{"d_model": 256, "normalize_top_k": true, "router_noise": 0.05, "init_std_router": 0.0153, "optimizer": "soap_variant", "lr": 0.00435, "beta2": 0.99, "seq_len": 512, "train_tokens": 313600000, "steps": 4786, "dataset": "wikipedia_en"}
Below are experts of layer 8 (counted from 0) of a mixture-of-experts language model. Rows are named router (the router's row for the expert) and show model dimensions 128-255. Each number is 128 + 24 x the weight over its row's rms, rounded and kept within 0 to 255. Numbers have three digits each.
Before each expert's rows: "mostly gets" lists some tokens that are sent to it at least half of the time. This comes from a sample of Wikipedia text that the model never trained on.

# expert 0
mostly gets: " was", " is", " were", " are", " been", " they"
router:137115092131160166160114110102136086129198111138125110125094156164113155111128117130108063155161101109127141179149119144110132154143136135141133120111135139144100135109125164104177111143134071119161124136106132149119094153144117113151152106121128112142127090137144149136118096148147154103155161137085137145120160119137186120097195138128097171135128123130147170103133166102177122113123

# expert 12
mostly gets: " among", " State", " Order", "\"", " (", "The"
router:136134134117137123109138153102127140131108103130129114114123136133107132133108113156138109092152152117150112162116139139151095119146119166130076144121108187114128131091123142162089159108107125146166131100163167130132084076143125123134129158105136149092116097127117126117084085110163075130115173116135108158120138136137104094121142110117148156141161137139166155113115171094126101112109

# expert 20
mostly gets: " area", " system", " development", " series", " state", " land"
router:126161174095097124139136117115141120111141152166141152103178123101109095087107117145187130158102137160129095190115091138100147095133130107131107133159105079105155139116142134095103116141135114118124130095137143153143119100081118142105127126183107120139106089108144148141126126147092127132133125121097135117159157097157108176121160098121120207111167148143154097108132129152109136131136

# expert 4
mostly gets: " a", " The", " an", "The", " its", " their"
router:130140146138148129161159139117153155167115161080144142109148105111125139159092161118157138142113124145116147162117151096098155105123160189109113133117149146150132176165129173128127162120145115091095114068159133130177148117158163123148125125152122105113139117148131107080113167137121107156145122146129127147092106098121120139096104130129142150125118118146152152080121113096139069101141

# expert 16
mostly gets: " ft", "born", " (", "|"
router:089122132132153182108106088126141123093093118126122117133113110163087121151145146110142143125113137136202143107179089160177107108126130108141109149159124146103113111169151129105114124101096140084151106099152136119122118153162140124096186096166135133136117137086098135101134117121163113163128162142173081085120116154120118136100130152159135106171152143132130142116104158111094127163168

# expert 23
mostly gets: " Chevrolet", "final", " Super", " playoff", "FL", " Athletic"
router:137131156147140074104135110159172164093133114125072127139140133151150108138132124173177124149162137147173099126121146138117122150127152154119107103095150117103146137119127135137149119125093120182100140119152124125124094098125140158109112100118138099089104109136137107108147131136128120178176094139155133110130134158144103075126159138136150133140113121131120181141133124129128147117146

# expert 3
mostly gets: " W", " B", " O", " L", " C", " Co"
router:126114102151124109111147143128121188095135150133196092133127138088139080129096136095117100143122117094116186094165145104130136153145158094112145176134170117121126127138167141089125137093144150121126145125094113105139113151080088115133134115116147148142126098146147164116127135136123105127145108132143124123127115145109176169096165149113117144143101155160183151096175105145101105138111

# expert 31
mostly gets: " c", " dis", " de", " Dis", "cl", " la"
router:125148133127122171132142148132112130147121203173184169131081142150138090111134188147117145164102163105127146180136133151172193146151155098118163143137150110116141160141122156127116120088130142136154104121111109137123135164066102168144153138088086124136122102189147137149122131131134100105134155146136111104108154109122169142157126086134131118143121131096110096142094157118130126099102

# expert 14
mostly gets: " which", " that", " has", " they", " who", " when"
router:174109109084161152109128098117090087157120055124144147131143158140164136123146142151151136157122146131143119127137149098114118102138090104172143134168120143103152098141100118154123156116114109097127104129130099107134132127127161098178163105064131109123123122135140141150093127103093143118140140148122115135173107121119136117084170136155128152113123140145137117099116107104128149102123

# expert 27
mostly gets: " X", " MF", " El", " Ol", " FW", " Jean"
router:115113150098131073109105096137131126117128109135124126120068137121141134102175214138114151153167135110155166142139108174131099158148117127092118164073150128105117121158111153095169096123092117147135135131126085137116123125146107088118113121126163119115171167141136130115110127195135114116110114107156110100118158153115130122163109140137158148108159176164148113097125139117158102125159

# expert 30
mostly gets: " Re", " E", " New", " Na", " Ra", " Ne"
router:167124103154123076137157086145128113122135134098163119169108158118103159140182129125088096109176129114127137119103172163116129164141118143133079150103147148130073157176091135099181136132138140125112135123169136119141107154109138160159129091105119124107178083130144089095145103160137118086119141148149143130146143113121135147114130156128157126146148086120104155124154109109132141156130

# expert 1
mostly gets: " and", "),", "\",", " but", ",", " or"
router:142115108082116124117170118126117112153124108124128118114116133134110153120181081130108110164133156120095130125155098127097118129114168142137128176137130107107140114129112104123114072149127101172116148104151124130110133142124187112162110114096113099137132157146136144128116142117128099098139133161132131163132111133075138127131134167123106173111090150134072119098086146093081120127154

# expert 25
mostly gets: "ical", " British", " local", " Indian", " public", " Russian"
router:132164111091118095143111164106113148109153180110129115104191127102134119093162149106149174179086125143092141146143113104110165103113151161151142126110140107124126108106120171140091177161150132136097112116159161118131096090112141114106126123175113121072130164150147097126152107170075140159160088111143173083119164124117127120110123098138123152090120157114077090150127116166095154141103

# expert 6
mostly gets: " −", " km", "^{", " \\", "\\", "†"
router:107095141102072115109138168137122143151170116132137105104163067169165123152161166135117151108109135133131090161156129150167117134165101159134125129149076136135137122146149123143136091135112138119124107106103100108096142103115126162106102125110157138138156085097126118131082125122148122097088113172117145159131138087147093137142128139159157100147117150133126176121165097155082168152131

# expert 18
mostly gets: " Award", " Racing", " International", " Act", " Science", " Council"
router:141130113103164109114111118142153129149123112115128120128151143112128142085153144123125148111132129070090155136142109135179110149141151128142092187116185149114133128147132141135133157112164166153122113146133129124149139097129159131157136140142158104106103148091183146096158154164142133148115114139105133059140118129145114143136093145110140065102119153147111119154151130098130138138130

# expert 10
mostly gets: "ä", "ö", "sch", "zi", "sson", "au"
router:153092120147094113116131067176118157079146117105119163146127130160142131110148115152148131095141133136164146093145105131148147135103119127127083101065066098170102088108129062153161146189124123118113122107135121171123127102089120130142151142143132105138134137129092101163122134162113115187140095128126144137085133154098075109129158121105129098125157166115121131125122149116159127110093

# expert 5
mostly gets: " km", " six", "%", " five", " million", " percent"
router:089145113174170143129115138107189154181075146157118138145128085168137100145144086107087155126146173147125130134132134144079138103140153158157126141112103125138171150147120166126113093099130141132130141174116091138142127130129114143147162110160141116104138084110127137127142098150133116110121126099140123145111157130155152103164126159100116150149096154130107130156159114059131145158161

# expert 9
mostly gets: "(", "==", "_", "}", "===", " ["
router:145162108122133116092145141143165099126135135124134133156112103112126152190125145113174151121125146147183129154122134112150104125161116119136110126123181101135122102147079105090133094098103117147130110079124141110152137176162136145118118139089159093111185141131104123111135101141123097135107184080153129140102119104063125146147121142112138149141146155133102138129127132101137152155129

# expert 19
mostly gets: "tro", "shi", "phi", "ro", "lo", "em"
router:147101117114077096140124074127148101140121114122092125133123108137119168133133141111095143126095116130140100110138142130159155126121157131106112068110098111103132137164120101154177149143100136131108176156141161155116140102108147105101149078092091123154141110138149135087106092103155117142151143119111184109128119085129125142108138104093094143117070142108134110129075120124152161142148

# expert 29
mostly gets: " October", " January", " September", " November", " February", " July"
router:145147146138127132121112158142148128090138150075125155116161138144147137138083122131186133109111100084173123121102115122129128116171109139172098169142148152091100141161127114131128093110117104124082122096109127144091112127167112177144188128144143146143130134148113150151090123131122118146134111183079176145114122144124107140115107136124100112092139082120152141126158157109114124099132

# expert 13
mostly gets: "qu", "uc", "pl", "qui", "exp", "pos"
router:143099162146125150088128106168135098159135165143158146158116100144111161113163104128118122138103146116144093127107141135162194080116162162103155080113100075109133131126119110130171143185198126153117130124113146138127131105107152118106111143152120154102117088137076125126105158143105118137160101098110115124159117138173120131187136108105104102141119143150118117149100139165113174103117

# expert 21
mostly gets: " F", " P", " ==", " ===", "P", "G"
router:150118137174161107111139151168123101128116156157129115121085099128131173175124104093127127142111121142104115111139103089138132176130139118105118132116149100111119177122121125107151125117144145101125177105116092141142128087159137117110065148127130110086176130108120144129101114144128131147111135074152131131151086162139099089120123127133098116169114112096133126162128187068152165105112

# expert 7
mostly gets: " in", " on", " during", "In", " from", " into"
router:158105162131180139157146113137125110131140184124125162152170087118111122117139159162115118149102126126187130099123122127116151138130109147143110128111174126123099155129178153137095108101134147110125121169107107103127124163143124114146182111081103153123116149138157092078099126101144146188120166153163108175096125128165141125134111132147124095145152110145072146137121137133157130151078

# expert 28
mostly gets: " known", "---|---|---|---|", " named", " After", " For", " served"
router:106124120113142182147161134117146161134132141119136173123134147132094159143106162112139153133145080108182112147153118117148114074136149145138120135110148110058176172140126151139128123157134118100171088139184137103129138142114146118130120104195105096102165135069110155138107172116126137126103135124122136123139116106146148139094103141126148149107161176191106119101132135110131115127129

# expert 8
mostly gets: " South", " District", " World", " North", " All", " West"
router:132157115080096083151129116153156129102158132102134158123122142088113127091147113138113133147151071149173133100084121117109140117113160108086132162106128104138162080121127149149115108162114085104093153170137136153136097146162131112098139187109112102133149115089154136130122139140142120139149131147087092139151138123114154121130101117119157134101141179163102145159115158087100168117187

# expert 22
mostly gets: ":", " •", "):", " Genus", " Website", "="
router:112128107112182109155119157104132121142141110108136109091145105103116175139153119157097111088111096143157124111151143161115137132138098107146078147151129173107156128107114142101063102082148192131174129102095089126122138138114126133130129123114120114156103146121095147142141122140104082078120140154126160209122120136122135154095117146101169141120122120113142173125103137124123182136125

# expert 26
mostly gets: "ü", " Gar", " Ka", "ö", " Ber", " Kar"
router:116108135144114092094126100158144148097140104155156115153128095111125134110155181117115160093149088093111139125129073131112128144083107145091123088105111107123104144132109097155161152135103145133141121162120146175089118096113107092106148117139123131106152124161157118098138185171124121119137116076131147112133156130156144125135170096136149091127125134113137103111140116135117096132133

# expert 24
mostly gets: " re", " p", " out", " f", " comp", " set"
router:160135132145090141161126123114115111118139121116176121154144116100089140155159122134127095134102163105140101171149137128113148147112158100138151129173107083140111147121150155149142148127160129139165113112150129146118171099114121087095105150142121141151156130133138111133101084140121103113139115106141125089171149137104134165167104117151142160089114118103123106137102114100142085123104

# expert 15
mostly gets: ".", ").", "\".", ".\"", "?", "!"
router:129132141081191154106153180082116092137144125132082131138133116144156167134159104122135100107119173070076107095152136112110157138107161119160154182137117099101125133094127156048126139157110126148122132153126136132121125125129120131118140117142122104119126118103135085147126136125092152112140178123104119134119136117100135153140145110104124122127146092109129100099141106133124162106144

# expert 2
mostly gets: "9", " century", "0", "8", "7", "5"
router:146127137157159109125142134093124086171128121103123152121140096138179131131121108121132133102111120185122141143122149124129142127138136119149113122169108144127110149147126106099165119126140138117099176099109131055102148156156096136148101125151126085153090142179128143125111091145151201133108125135195150107114139118116148125142115148107117177149141154106098127150126125133130106120160

# expert 17
mostly gets: " with", " to", " over", " by", " against", " about"
router:096176143111106125151111112100139099124146139102086130166201076162092144140119148103128146121132166123139155069156114102120151096129154179101101134139133134122125109124146138121108152078140088078152106138097153122100152117130150159151109133133156148137164125150131146170131132127126114110110161142145109144156132097109122052130125111124139126108122126134087111123132107124139100112133